Weights of a small mixture-of-experts language model, trained from scratch on English Wikipedia: 4 experts in each of 11 layers, 5774 steps.
Below are experts of layer 4 (counted from 0) of a mixture-of-experts language model. Rows are named router (the router's row for the expert), gate (a neuron's input weights, with its number), up (a neuron's input weights, with its number) and show model dimensions 0-127. Each number is 128 + 32 x the weight over its row's rms, rounded and kept within 0 to 255. Numbers have three digits each.
Before each expert's rows: "mostly gets" lists some tokens that are sent to it at least half of the time. This comes from a sample of Wikipedia text that the model never trained on.

# expert 1
mostly gets: ");", " played", " won", " began", ".\"", " War"
router:172129093112146140160100106092104143169118102152157169153091159143123139121136105208155142142126101133125172173132178169169098127127112144152162176133123111108139101063127135121083115160118121096145117159169073078173127141148134090154136115179128097069119098123129091091134124197114151179095102110097071090055086112139145129090186098143180107126096096054093068173141194132120111083093
gate3:160135158102067159121110192190040082164133085106068158143130115165128102100107158140171139125066175122139086153158127157111131127112119113147110144154134157063102040118059124133122185131128098080075103066118132090163126140094097106149128124116158122096186110095142144151119119138110142179134127125146150142120128113130122207144096105121116115106075116115130066201113139089099134138072
up3:125137182112170077133155145111144100193120105106082097156163160133088090109101094128135082171141088159154091148076114130156119111097163091145086124179135129149166107202089132123123108129137099083155088168138120136144172100185160136119123135122170134120139119187079091146139189137138121114167091096092096126101137130155133096112114110146154190160170105175224167149092039172101107145101
gate4:090092166108114183119114102105139127110112152129155176168100097150144162127105140165089131148180118128113119131121143193169092103100106093173167104094119090177132178127145164117109092139170123109125142180114134104085111121110128117115108224137116101220119076114137161112084091129122125120120150061171133075145108077128145164193133153129157110136066107152086088171105188158180066161144
up4:122114094131138140173090081112164152100169124184134087133106096135054134120155115075153114099115128159170102130126128129138169099147114112154148155085183142149107164101139139100158163134104136121097182089163146126097118153163113141098117147125163164202101120135040153114133074112193103060145078166073090175107143128031192170122165134113129117091140138116142127126120122217138118125099
gate5:090130107138111164077108137139108053146130130169177165090113091074119111108025150150113111144119211105123119111135083119096102155089109139163191138153126170150116155144104082141153156146123147130091069159107134148105138109130102097141186080118141076083184131194099090119161130121092142151163119134095087137130110140187102104129162105138069119140144094177127128194122129180139139193093
up5:212111114150119106156092142184125141128100077094111148122111120124188141131096106126078157128080108146150138168124148144221088087159153090145140118100112108100133130045119115089068135104091144116132106132086106125172143151139146063101067138156127111109105083126079126202180118108134155145056087123111101106065113095100086097112155080135173128123121157090122090145123130097113067086149
gate6:123093111135127112071104125057182161160147142157159111126101157122125170097187097122142161066057149086110165036159096076174112086117119129166137082093145150192145128130115116151141120130195124178120179143184129130132162147176136117110112107137135155125100163124115164056130172142119151117172117148147072102092127109148131120117174144131115108078196080151105102137129150136119203106152
up6:131073144134126096071147160119093105139133156192079130119107154122163171133129145146190142185099108122116184160148147137114058192145115139172186104064100136112055123090094117106089170143156161126112156120132119058121144140201057113144131119096101147169119113127051143113118151127082132134124162052106092097136103137136150128138046128084161149133130165081108122128150135165158135113134
gate7:132153135103174108163105106151116080134172132101101140098095161119096134102111105177123092148174120141145124154146101122180139111134170109120099121133119114156136123188179119145099149074120101148112011124130113194167142121094145069136114130178089145152154121098156086171175104088106178184140142070127128115133124188179081181077139115102113100132199136096141162079072128167090152158156
up7:130117164170186092120151140140180102137166101145144194129131181156132149138156120152156102099117221157188089133135085112136117158084147107119119067115154100102181164152105140098140131133189104185135126146139062148162132121177179112098182133101122115089149130130110125113098057085125140119146065115156082155113127106144125071087073109094140074153085122121130116148119082084140075070100
gate8:132105118161115126136150116144109114097095123074107150087093114144154136123091132157136151120088146213137112155221094155075106136112085179178145152136137117082104159066144161164100096164117119109084113108117115129131154175133122090112112137167112130054170136164074100097164130124082157166143127135135116125134133147148115252107183098074106167151138081100147113136073142147111107133056
up8:064165099105150140118138106082136149180165132117155146128131106071125110105127111149180079120147077141173114163120088136118135137071126068154106185151146134094093071126105163167202138117148099136103076136160097165149129132119128125142185105193104176107102170160154197097111091138112153090186142133113090132075148123129078129098117142156148163166111142122131159079064079165154191082149
gate9:174160116110098113184093099088166171104102161124114120147094103167122123126061110139140145158154086116053160129168067123170151115164127095119117122165086069100129133130124088203095153071129211145155169165120120162150115164090153133111140139150117108154121118146128113098185108152131152207084156200128157132116145127111104158123139142230109117084136109110069144153167117107134086120127
up9:149111087070123094105134124124125098100196133080103100093198104111184106124185215116069100181121143134154119088132116114138119091188146140087084054148091107159142137173143117133122121146118138122122175126081161125111118140133148124076112089106081169142131160099131133178172161160142152147125192107134183097163093104153141148160099113053140064151091140111153135132155171116105098188142
gate10:100124164145163091088172183108131115094165134134130129140125166098123138133105160087082135106093172135153177136089102111102106170110151098068155136094175160155117134102095094093141159154161095086063086185125147099164094182117087159129148132124122148149159098081176174143096142155161111105135156140113191137087141164117125041174165137139102176130148137190164114148150080176117095210146
up10:146138153176110112181114132094132129097168117124150135196133070137103202159133143133101148133082091126155166121118148091166176197182173168086112158101134114092185076142135123082121116112143068132122170116130172119133166172160137135225148180128132142188133118174098108123121107141134106139170123155128135175086155089089157074092161122125143142088075137145149083147096144181088144099169
gate11:137147209148114117105176119093139104186161111081163147167139148140152184130156117126146099136143120170115111112145168148175184128171133066168165050105117172166089058108131170107138118076159130129111118127162127141064107092148144187132137166176112114083153052156141180129134083144140129113146130149134146091095114150102146096096128105124113162096158108161085088146092077160123142211153
up11:144084117080074165105105147133133166169098099140107148137103149106170106112125144150171147152082091112110115109185067119151059115108097151137123136156118131070163074146172106175047132166144159139136148093108082119078117119151164151163135150120090090156198105059130127143075127148104146101074108168097157061131100122140136173168115148154104208166114132119134153186109183132165138120155
gate12:174140132146110076141108162116174131149143091138197136139142105170100110087121123141115147060108168172185137175163162142173179126155147127139116091089090129186142127117155114170112184078079147205145128162159095182155076133133097116132150117179184087139151141129104132096115183118133120101117134071106191098059186131091149148133147120118128106111191145139165125107125104134057160108160
up12:205181179115141160146136093145146106095144125122127098126128109116103142124134115119138107113127146140108180122114131169110084111139099106155105120131130151105142109133127227146123091146069133124161112143113078133086126043130159126143065144105181137089128110136120110181080113139152129180150093104094124106086118120090139154129210113217084124133073067040118055143124167159151170143131
gate13:130099139109117179104107104124100114187104099090130145133146138127174108161130201115146096109156114042169124154125131092139100178107080110078122150093148149196106140168117179086144098122150116109111094103116098156120125095126128141130138093026199155127140152157150112136164119154134128062152055188135044132119039103150087153103142116173159135141139149132144129104105133087158156147130
up13:146107091116117098134111149153111218069115092117089154114151169163172160121079087123115125186088161138087088187137161144174139154151054126155171099153133127093127076082095121176120124162109120114193124140100118095122111096171155105122141088123071129096103102068157051104122191105124063169089151141147137146104113122111130118112163077131106179069113114113122132114105155154115138091176
gate14:113101147123176171181117089170100098141109193122095149178069115171123132089108173167107148164128115172144095136095149122145164088129099150103110170158119132188129177198160093109086132082120160062101127062111171116109113164059156107134111156175146100148158102116114098158104148108098131131146132088104159119116091163166102131095190111185143090141167199085096147112166154149171102121140
up14:159075078111078120150134131112186129082116139114160130055126181082080149159106139174133106113137145079147124170123105170170132122130165137155131109076142110146128178119163145152102139121165150153153139174140094148151132163161147053076110135135092121178145188090125082096157118147115102194127103122178095097137139092168083153041119185095165117081127087116100148175136111120160137101063
gate15:124056147146102101128136123110118099101131091113142138123131155152109207104208168176104089152128150106105137147150085120178130136144171145120075158143117059079179097184125167149106084135139120137107118153116160147116184165143129070095068147127058166185171125131073146116144170076135154192098174188141118099146145153139084105116154135177141138189136146081148112113135128146117126071144
up15:136119139118091111119127104120100097138083109120106163074185131070092119149184100119146091151131158162151205126158107102076080126123122148115145123165107087061123112113089172127132126134063135163072105108078124158149134093148175129101072124142163165127096120168148190221115135096121095179088142199169090113169129137129115154150121104062161150171139113107200119118147126156132121102172

# expert 0
mostly gets: "==\n", " ==\n", " un", " ==\n\n", " are", " has"
router:133099074133101144161093123180093111199112101114177159066143087164101172060094157141135102109144124160148135161124095153158126103125084119105170187153100127144090134064153187167128083084129165124183106104186137090153153095147163125136103108175148082167106120125114079140104111085081132124097083123100109129161117123182114180078184071121137109109139111115131120076073098095081110117137
gate3:168102148101066205155142198209056129156143092114081133145105100175111149122107187137153117102087166125143106144152096165162197146123105141158105116152169157063109117126067128143105177088154108101091106073124144119126142161106137106157125097102158106071140089065133131144132131119141114196117124106147105164086136126143128200116117151134111120089133099098112074161158172109097140129073
up3:111120182124176089125148151114144115172133125079073106123142169132100063111103133124128125198139106136123054122064130113188158143064132116158070152180142083137163134167120088143109104165141093109163081164178153154167196097173130116114113140123174125127129134155071065162133195127168140153124063145122153119117150120131114110141142103147129171122188099122157177174074066122127104138141
gate4:056082156117112196130102112101131151119147164153170178168096144123171145088114122167121129104173138155155132122141142140129130073118103131149132104085154093152136160084145163102122086106175157127130185171098097106097139115134127124082108176118106085192095086136100172123096068138097152133132128117181102102155072129108155165199119157139168100181104127167069110176111190157201070140116
up4:092128087137105124196080109113136183069135134193099114132145116114052149117124081088126140092132134140194094119152189154105151091140117102172134117109163122110113162111162125123153144122102147103118178156141124145081093117124082148097113133077129103102081085163029161121131085125168078041131108175105116123150122135124200206150104081097142099120130146142111120125129120168138134121063
gate5:101160128141136157108149115144088056149088112184178141089071065104106117078048157151121104135122173135136127112162113106114111175117135143133180135157135165145099215117108112147145081188161157109086087140120148142100129098146093136134164078128130095065154104202121137142097122080102144121157106155080098151151104129184100105103182095128083125132094094168149092176130157146098148163072
up5:159111116167124094141109150187150140140092096137123154104115085115152178139075140120107083139090079083150111167124144147202109082179109121178164119080085119089132121067106141122085133135085169104149119157139132111170155180127106034128024187135125127146114141108106132127165132199105129188075100116142131098071127102122103110128150087121175159169116172083137126117108117115139112107168
gate6:118174088119118101088125118138172177049137133151177136110142162155132166109171107106163199128110121106092147064144124088152112129074124136172157114105156104114120139165105156099142080115105149151109175154121156194116081148180099099126126137128149161109108140116111130087137140129126208106158091124165096181152139097140109159128185146069147088072195089153137149134106084162094209120190
up6:122102110148112095069149133099075059151136156173101097110133173117156163136125152132159136147124111107131152132117137162111080155174079145126133086045114125101051169102087070111061168168169155113112162122141138038117122118207083114160132112103154145175146131078112132097104163096067131137142153066118075133108090171153143107135093129071158163141124149075147102124152157110127123123137
gate7:138177135156176108131122139150117077135146107099103157117086120132097139117112126178122143108206104131130149163153126144136129092082172120136109130140128124114111120179166112210060131080122102127150031156140121178128175128144137084148112132165101174119124126118150069183163078090109160193151112095165115130141164165197102182093152121092082099138146107113168115058111105160077160180114
up7:149096172172152100055130143140150097144164125111124151094144155164145165149145131142136052109128174138179114103171104135111092158126190133113116119085121099098128154114126147129146104130158114163150121157120047113141100134167185104064149106130102127112150165134123177102073050023149113142155070117158114141124155133164095097110132114108133131179067102120173144151085065064117097096102
gate8:140123125120136137126140118149097152115066083138133139123122156158131158096062115162143122105113120186172110167181095146093090150077145188141130133185129117081136162120135109140122106162137103119082115109141139124129128137119102104117096118195110183024196155141103093077113152099110171146125140114145100136137106161193103226145152106119091165143139113131143156106073075144091149183039
up8:068138134093139137089143171082130169174140182129145143143138103104105069089122154141172136133108106110153143130147137127155102124116135072163097167133160118073100093111158152150192110161155107172111063116170136140177159090152127131160200111168107113129139176145119150079100118146068133133197147153096077098060154152126057095041095105139125142143090146136148126130106097139156209133136
gate9:186127099076108092159131138090135168145100166095150133151093115203158154138080108115110133135166082135087188145182082083163155123121152117136108095132098111129136087160139081184105154099130201102153121166070132147210170153112152130103082164134102099151106134139080099116121060159120146171076156173129145114118156088085115164121098117173141137089144129115082153155156128051166112119153
up9:131116116046145094124116116136135112087165173072086117080202083090169109129192194119071089146113151148155115133114120107132120073173156113116084036145095104135126162157124116120113093159139116125109118163119175113107127120165170136119180073159149124164096125110133139155141168148147176144121163099175164108152137082153160151162098115052149084127099171118188129177146160124098113164155
gate10:097098137131151094103155194106119169052140113127179109139117138126135135128125170077113133095113125125149147126091104112108143155102114139079150131095163185184132125066115103120128172190152123081086087148106158083138127185091128177171130093126148143140126126117197164114078130169175105095174154146096174113100137205142143065155182138096110174133148122185138137124171090167131086176182
up10:122141157196133115153109111090147116099173149133144128208123072132064210151132126132088129115084101151137139138138140103159188188167166141119124159104133120106190096158132097092157113121116060114112158142123161093118147185162093139179144219142131126160122082187107117101135108139108156150162140163159158169108168122091140097101146115123160165100056108129135103148103152184079164097165
gate11:137162180134107125102177119100145107153160128048154135157153149134133162129155167118114093187126129134171124127118149162171194126121124068153136079092112157130089076069143182153142161094164167179107130116121115161087120100102161160134106180186116109105124072163148208142110071151186124107145153086121133134067084164102124129081107106096079155110122104147122087126080080144109140181167
up11:152075144084081107132125132144156125202068101076070167173086140129171137104146140154150113165133074109101159138181064111147114111106090144171131128105129124131160085188149123168059132123109170117159134114123102137068084134123126138167102187171127079073190121086103127140105132124151158079100129136065120046121103115145153166164142168166095192158117145138106130162110168124148134129142
gate12:142118094175149087193094159114158145170143092167160127108130092166092135093132125143118134041113144184151130173188121139152196186122140171168140093130124133185141094074149110116119179109110130159140126171152108172144071172164107103140134159181163096161172112120086089124102169124144132093081115100124159079092178133092128143126135128156166096126211174126136117115113113138056151121159
up12:173190188141158156116133131139134121086094108113143115141112151100132127113132145103151131077141122069054182106144147176092135104115119117154090131132175160107122135136162158159133078150116088140133115113117092197164099089096102170139096168060181116053107075157143084132137091178150147194127115118077112115098124123108128157124156103201118139100094080060113082170184159148148157166137
gate13:133162151081102177122086108087084077130126106071141147141143122136128093151132197111163121101149098063140110153107111100138113157086072126133137170107115151164133124132135201068135089107152108142082068108086118144152149116137168130116158075027168161119121141182142136142190126139117127065155109185137070145157092113163070164125162087161118139142112138121157134104084129070167143169155
up13:163119068126126103136146169151123173075140086126079160115131152177188158127105043123106119158108153140113086190125162155178139139158052106182149117161123133106103077075103119193117138148094106087177120137102113073101146105146150121143141147135110089123108124062141081091113182107112083163114186139156120153115053103108128093139157095148118192106125099128137131156131159150112132085194
gate14:140102097142169208188068100209090133107148183137110154173064136158118105140123156180123134162160069164128134142108146133123172110138065157097059172165082111169136146174147119137102120046136134075114128133140167144136113177103127127150094127136105150121133081076114112169114149113092117150123094141140152125086142139142114185134132116217099077123152145116136163089110161157160082143139
up14:168108067081085094126129121100192109112102102138123156106130141059153148135084127156116089126166163127075087174088090166200139100126147106135130129095135140156149111094168169112099166153100144135125108175136091118131152192152121055088137151141108107183190126098133103075133103190139136175091142142160117107139101065165109166092134173108178147102143136116129129167151120149189156078062
gate15:124092108095090083098142134090117139122168097139137149115145166160175188109170120174100107205173138079089163114141046134163127087150161131121103146114054086138103103161119150165142116135123142115115102150128200138150180138179093076130084167143108132187164141135117119078132143117133174186098167195164090083154141125147088109128159103104169115171154101091160099125182141154130104084154
up15:152095120099101115137133072114082091141081129120119155070187147086126067142151144114157094160131131177127198121147115111084106116105162163087201105121105101079136123128100166149164151145078134137068094118075133142146164122142164145125075107127107174121090154153148185187149133116115109193098137190152112138155124141097097148122113122064140146158171098065157078135165047159126100110101

# expert 2
mostly gets: "ik", "°", " As", " Tom", " Jan", "aj"
router:173086157125146142116150182140054080171130063157127095091085115171106166063107163183102105162182135168135099184146098140161090140141090147112107078169116113139148119166148113148107110125122120114114101154138137123139157095124101082153125119192141093128187052108129107090117201085118177128098157099086116096099122126193102115123186099139158182085117146126142139093102143108122190125159
gate3:177110144078069199178123174198059107157130057117096130157100145163151119127128163140164106159083148134134114145134131167106135158087111101120131134148143167047110101107062116120106176112155123074114127078124135145150124149156158114133141119094155091075155111085125145160108103132094124165143089111131112146101102151126059174099090130106135115075101076072132037169096155106133132150150
up3:144171191123184100128163141093139081173097108057088091133163121128142083084089090128116123158141109110151083145103117137165146142077142082172064115156147100146176167178109088130139098179115122092155072156155124104173171133163168114104133126103197135104109154159071082150175187165122093101158095121100124116131136095128168106130106124126116159121203122134151126173076077162108107169115
gate4:027093137121146187125100068077098120118120175112157187165099138155149128130121117173094136110188120167113132119112135117073099100097146118192161100115159123154131180116141107156111086114211147133124146153119110081060132088125104114115171168124080082177108108146122175146095082148130166129112118112168147100136090125132166129181123174152163113147042132182122069159121149149147118134111
up4:136124065133147123197088114079155195111115072206105121125142116108055149121124113089118165080116127164174101108135186144083189073142093113156130158097165154112128129099100140090165172168107140113088178118152122150071113149122100153134106147107131155140093123159084126102149105119183111034102093164125114156125118130096199179126145101124139118128140159148106130158134132184091146117061
gate5:104127179133141152103166130142069068125144124159163170098113108065112129083055151164127108152132172139140108097152119136117098167129134133173192107133092156148119169160116081153157108174135128144085099147098135130130114112122124124144175057111144058112180103210111082119123175101161144151119103141133110149140104165180055122083162084103066120154107089209151124147122152132101157175097
up5:201118159155111132109130130169171178140061058084099146103102111096148137136091126113079102121111099104136119184165132145219096064163149107147124125099106124119138168070125150142078136095090171093153148157113114122135148187130128017139093124135136136102117149112096166178172130161101133183118088141113131152118130089108077144097158084107169112179108142071117126151091141121152089103107
gate6:119140088154136133118115144074177135101133152175148116129124180177144162131129081121110155128100123159117115065166076056187121079167176151131123136132163151176174141154110114131155108126100151147071152143104134193110107116237057092146058100124160162114119123093085160060157142126106172139180120144151157116131144105146136150145114162131071148119169084162122120154126081175114167149133
up6:109081150142128089079137170132094110164140143178098085114126129131192111121161167127179114178135100112114172124125133126150083173163102134139165101093122149096090128063082114150091143176168164146125180128145135073111101138178100123173069099120123182186170136076079106117117168116034154114129118055102092107131075158137147155140089134089135168155129189086119089118174146121125141130131
gate7:117150084077174113185120077137110091095143103095095167101107117122091133110148098190127126116190080169143159180131132125179139095108186124128098103156119111125143086173185114175086117092133087148159040142120114155185124131114130083165110138183121177144118142076174068139182100113116163185105109099140135090106114148169125164083139149096114106139137121071155118086075140163111167146148
up7:132105178141164089102125094120119113154133126095106159115136149172130205135152105142144117105130184132174105104182088106111125137149154100127132083113159127125163161124109145137167110139167121180185119153133036125204076108179190090066162084114089129089155114109122137158117072083106150153135080154168128082107108153189101090127112125072128118138101117107141140180106087052128092077143
gate8:134121147138109130125149154138086154119088145104124166151118113121132149109090112163144102102144098156152107171200088133084113142120106176171150116165122099090147123116128150168122105164127128131094101117145129130159184157128112081137093123166094160019164134134142094048158146103099161155123117115129104127103111166182108228121176113134063175115132066118167127101075126186104171187058
up8:091125104102135143111152124058146134168176158115121127129134122073113077106138137154193144111130083107159134155155116113158073123116144059197103191127133108081075093119139134145185123144144114138105088135172125154116192101169122155159216105142092135114146153157149189113093121156112121126184180145118144136066157111092068101092103110150075135177111146148139140055087143147119187106145
gate9:192104121084108128195097094103128159119087167102158148142065123177141167158066084136143115214166096100124148140142122082145105079139137135126118121152078127125143119165137114200053177089126213125161164131109121167140114159083168141116153132158106107128108115123137103093148124139115156143086128211128125123139181123096115136110112106206097098102161105087085153153192117115139116109104
up9:113107137054114077117112133142149076101188152046110114079203140130146098117173191126100085130104138153152103151109153144149172101170193113099105042139081112122131162148137094138120104139119114100129177120095152123123109112168161141111144111096089130102073119096133121141176178135173131144089175128160145052128126064144201143151127122081176092148114149113174134150102140123114116181137
gate10:106109145149132107137159176078135158056168120128132097131106187107138121155139165096104168078096144110155156129093106114104069142064132120074139107132171184142138137077088110141142179160153114109060109153145132085140124206104087173170141125131165164120124093111175130151107144169195107110171148164109155140116171171124099039184169127108131176127125107162150129144169094142155108185146
up10:127141182205115117159089138094186143124168128113150157218136072122080183152121149140107143144077092142129160109131134096185190191178163137115106152108147136124201094136113077121148108115133076085141155145132165114137147145158104144176151197142109142148126112166102130132105100168128145152162129163145152146107166110091154100076131122092116159097083108115113091159096139203064138114177
gate11:113106165159080143097169142075126078176118155094181111159158118101152166149143116106141079176115091124158107140125121124198140100115103060145143080116128189148077099099122194134130144089187159177156101101127114130111091127139113146133113174185139099100142082150128173131089091141157167104125130116114157139056101143102132140086108102084093171111122088144095119126052143143089113194203
up11:163083099102087153106127175125118176187124124067125162162119173125180130120117118168147143173088142110131150145184074125172108128107106165162118120142070152113139093168137126156080132142135162110181094112102102142077079141130198163170159149152103112144197111066138105156095152150119150051075137106082096047106095124163143172116124180171098169162124124083134114159135167116142120111129
gate12:161121085203155083217056157118127133167126123149167102155158099155110090086138145144107146050079152184116120187198128135177122144112128163172131106113115103152153132094118116159151158117078118156162116180142097159164103164136110117133138137158171084134177116140109079079052146139144140099126163073114171124090167126125117117165139126116126081110185150136169145125121107150106173080159
up12:180150172129151180135159108166123137102083080110119138119127159137143157106143126123098116130126134115116116111129127161049124090143118110158102122132135155067147141150133157121130103105135094153111098127151090133082097069140198152152121128113167139046142129127152147202084082156150154181132085112067131106099129105109148117126212102235119154129093075059120105157159209147162164136119
gate13:131142111073103173139132147109109097128124111080129159181143124139106079136132181103136117108162078062155166169113124106124139183108063125115169185099121160199142119109116188113118085130134118134071104102110117168152151141142160116132130105024158176133125127162152119135211124174110100086154075177147061116133088106105052176131142100183138137147131111117143133116080147087124125149148
up13:172124074136133101162174197123113181125137083108098179163151139188148141130079083149132093193138172153127103189115180187193108121109088122173167089143153130096120067112128143159080131166104102109162113172086135102093105110139090099144142118125129103110110102069148122136089107087128093129123157172173127167134065141126152118117135092160096195109130056132132160125110183150100084122141
gate14:131108132119180201192074114211076125114142162119125151188075159164108103139109157194141148189158077147138122146096141093137138113100111136154062157144126148152139139169171104111080141082121129063123144111106158179124106137068152100125111147120095113101169091112121108130105143107095119133118111104100176129120100182122109179157155128232130090141099132106098165069143178147157137115120
up14:162101058116091101157136117104226116111111159159145145075140173090132146150091086158130117108150186105168110157096083143175132135113158155152135117089124117147154131142166183134082163121149142122154107193137104109113112158137137050116152108133143105213147129105129072069161100115139139144129127142144096103128127078153115182109141214081144114087134108109099151129166150137187135086050
gate15:126070097139123087162132110100102099154151071092159155135121173140125199123169155162119109179128128105108163151110069117181113103126154133132081109147091064059101108185125195167102091160132132145078111187109166181151174191151120073120082129137090107169162073117095143137108127075077152144094106187114127123137126140168097116129158145126145127142156078112155113118126128141133078064160
up15:167119138126116095111103099138124049148112103139168185070192163113100083150163120106138079138107142190132150114085119126081120070076145155082160117139100115109106155119136162093152116150066136148089056123084130118131164144167131133130069127117109134136109135155159183188097165145076092175110132182183120124140106093098142105125100115082140135185144152098195092088146073158124090083144

# expert 3
mostly gets: " other", " not", " more", " species", " most", " children"
router:124110151075095194114093125152109101135136151068163119117110126096173131073111123193155084151150158083170064116146116150100146094114107131129126156152087123083113156120185152125072053101146203102091121104102094102110138073166145106156110108120120119136159158206163102101167078121102164173088102114116138117105091125138120161102132106182158107155063107129115102138060156064115102146152
gate0:132157208140133129171172137139138115156097109083159098134160127132156107145130178117155149185111109089172107121129152169151094124101190126101116146156144116086101107107153106070111181111147075116139125108146124133168132107153150152162158114126172147132168135122149119109159148164092135145165080047162130072108089208119066125075105103129130051091087187128054140102107114044138111140119
up0:185114102079124130142098125097148133093119171160108104150107137140133086138147075152106064076136119139174138151148139136099115152154138121109133085165171142143116149113121121207196166121133139166077063174168090132198089142099137086073088060161101156115115187122150124105091100154162153146158106139123034152117155127168095137115136152080123137110201151115149125124077152149068141099120
gate1:138107157110092151135091111162133121144098074127117151164111084144078144105074119133164106169166161116119072151090130181153128092140097099148150182151074195071130125078118179128066089155129125115150085102111098074137122028109044147200132138101136112109183119097127164089183151148110134124124107115163122124093077120165141110121139107145166141183123156100134107052128147107138112120111
up1:104152186167162136162123115127158172102128156142088073153100107163145105133173119141081112101153100131143156103172135126109143183108123165143086073151171094084094211182175110111198159154124077166181188116114132149160082094078157109114091084132125190087114120108107112138091124115116122123130176131160127076084137147153113153138129128088096105176125148074084093157157116083113114077175
gate2:147081183151130126190185133116116139083169148102095096141144152179150114129093100099168200122126067136146086106063137137131052167206169105123131169169108112117135110136117121124138140155138157088063132123104115097112166150187201115129113116111176166122091081123182156140122190128114132119121117085127147126128048080114118155148122153139137084144105139130180108073095139067117131153153
up2:070073156096083058155125115173189097123087104154082106087132089136097147115171120118124054130116189202125174120126133115145108099080056111125114180076124098124176122079087164084162131132127088114111108180155137105079092143122120138139117131117071150154119125095157093124152092139187169066119150101110128112168156116112148130090165134153124157109150151140179166164123081133128151111182
gate3:136126168106047182143154196228023106181113113102107164187117110160117152122103180145157120121106135129130094116166143177117167131096070109084112158147182148090093079093068120147112167106137095053113122070118135136146095185138111148141106151116177104121171109097139149147122123137117098138112126121116122159095112122161091178112129115128130103108090097109137085182128148111132153115104
up3:120128206092172064156191146130176103176127096089081116132146157081116075117099125126149121164142137112178098155107113119178120120066130102156097107181165105162196144186104118136159111141128082097150074164156134162170190130138148069110126125116125118115123124191101084142143210131116165109133054132076156117113161121141124111127124093140161158139181114139149159115093080155123078126138
gate4:078104157105127182140099120124121142131147170123173165178103111119172108088109141165090123103202147150107103121112139154135135072123113102145152107110148087133150171119152158098106094131175150106144164173129116119077115061105107102072142171119102106209116104114110188133115092130128136133120123097224106093148072136164173147179122169147174103144090124160081083206108168145153067140154
up4:128135117125115130185075128113156158063160115171114086135117123098070139125060131096103191087163130144155092116145155141076184121132097091159112155107165132094085203073134161107180139140118179134095155128147132131084065106119090144038120128139101118156096149144039161129156115110165098053115086158146108165116121147123177177125115067139121111100137158149116147132134119142103157128085
gate5:097112181120079186079138142148132084155107119204166164105115082102089079092049177161111112176110174139140127089160120133133131146093110158165159128140143125132128223147110118191152107142128146158117081168109126152111113103182112139149181088106113062093143126218087123119118122085091140145168089144126085120137125157173104137100152138126075138141096103152149095156102132123128113179081
up5:213136146145132086157084122171104142135064101078127129092088150142179152109090138130112160132102107102082138152104153162222106105129135106142182145086104157109170134067127153140088153106122185110121136182126093122155114127105130034068069168161137122109147135103111134169180147190112136181064118103147139143092167141133078103097151088128178118136143151090114115149135113134136111115180
gate6:131178068133137115080116126114191101119174157167197115141136165124158164098187142102133160098131126103096125044176134101148158159106106093161095122102134098123153155171124152086126082120144154137111172144127134153135126108255126146154139142146195154108126111134134127079135174107130139106190148126113143136130126081126123118101139106130104121138189072142189144159122067132142163095207
up6:136073163125120107081160165135097099122104115198071088098118141141144106126147142120150121130108146088138167124158109159157099125145122148131154095082095168102056117124082107109054169164138204114151125123104147070181089126189069130165131099128182146156167092091105108136128176118070140125121191049172087120108094193140133130137056107104148151127122147071115121140167145114130129149132
gate7:111124125110164116141149094144144094112161141081127149077110131114093121084107122184129093126161088130164142171139111090154170083086182132153089129156148114099077087192190130190112117078107092118134064152164108183181142131137187056151094144157120170108116112129173065137170092111139160183140081108125152083128143168174099197113108121073099100118115125121102136097074119160112155151126
up7:096118160156168081102160146142117133103184124081139164091153138192151150139157126149159104106138177156200131121149103118126096168117179123121107050131132132101170127132115157131129090119140088137174132162119047123180091127175170139091169126163156113128103135121131126115075029049121118109110086108134119152103127129176091078104123168113146112163082079123149127128124092057152103062155
gate8:134122142169124130148134091126090169096096068143125141131096124137148169128050120163156160144136137185143093146205082145076134126075110199138176148132160113102133155116121137144105093178113134127092134109137164139105150151113124088117106124162102165032173107139083101101155132137126169165096173152174114134131102156176091250142201098117119169133141115124144119113110116140108148148063
up8:088161095098133126090158163063109116190166176099134137101143143093084092082110113126165114077098099110169152158129110134154073147091141080185100156131153111096086092126136177119198113122114085149123065106176117152138148096139117150136171117203160138111120161157175127126109098151099165140175165135113084110074168128148082105115082124163118131177131102130185139063125107117104203085134
gate9:187098075099093130169107144095147141146094179099138153133061112175172160123072082145130144158171102120095173126152063092156153117183147123134108118120093098136143118149117107207113141062131188116174136187087123170184109151099143113089174161149121132174149103146121124115135090159119143160113134197115160109141168169123104173148114121200130097087150112119092143155188125097165100101157
up9:132081087065136070142106135117147101091147158068108119067194116130192114145183177129064098147142162147158126119149105118145123078162178123126073038169079105115127121146127135125113123155124176120116145140101159136102145130138129132071127099133099137130119142103152131156175164142147174145119165105142152086133125107145141129175097102067147115144103210146161081200134172122096091206131
gate10:102148135108180086142110168118111144084156152096137100122101161099139097120141162095120139137120146114168139130069069135098112112109132100069122132133158178144150122126092078092130150163165098118070080156115139128143095168126123192150105118108162144141093099121140178132099162135160133061113141169100177157083107169142080055170195147095106164104153130210136142088169103120162096201198
up10:125111145176128110153094101123152115088158142123161185208133045138121196136128144127098126084076084142151158115113145110157167190173163153118078151086143126097196089127137117101161121134142083091140148162113154096109144175163114168172139204153147130154145105174080136088135122152118139146178126160147143144110181111096148103099120102107139146115088110129131078159084163219075146108160
gate11:172110163164084124134185140072138127157138116074184133142163140142132167120168132116126112175122137170154121112135118148175197116132139062195157105103100175127087110070127172117136125089137171188078094105155121153096100131115184129143156156156147138107117102137155160139106059174184100101115149094140095128090083155152137116074083105124081145120121103108122094144082102147091126216194
up11:114063146066099122097126134113118149195084093105103138131099155103125140082161141157120142145092090108136155140157032112126076121105090190172154157121048071116142109131125151173079141105131147168143143119113104156080102119180190140165132144146092103110151103062130128144129106150129171107089147121078115097125091122159145172163103178146099168180078149084111128170146176112183112153146
gate12:183183112153143095172129177082134159171129097153201120175153106172095123100173118141087152095125149189153150151164125145173155177126132149158097084102110105185166110114151154116131166086115119177107124186112112146124056147119115096107133145166162082150181104173113109100074135131136167125095142085094132131035187130123099163124103139105144086106177178157173131129121128128094175132153
up12:148191222099137130135154100194156079073142142113110123158117131087127126102090158114130144147125149104102170148113125172097107111148121106142109151157189172105159142166136157175135103151125124126122151105139083159103090103123126184141088149095179106103143083158132142153087105162149150178166099124074114119106077154077126155081164126237130114123077041087146114114128141169154135170154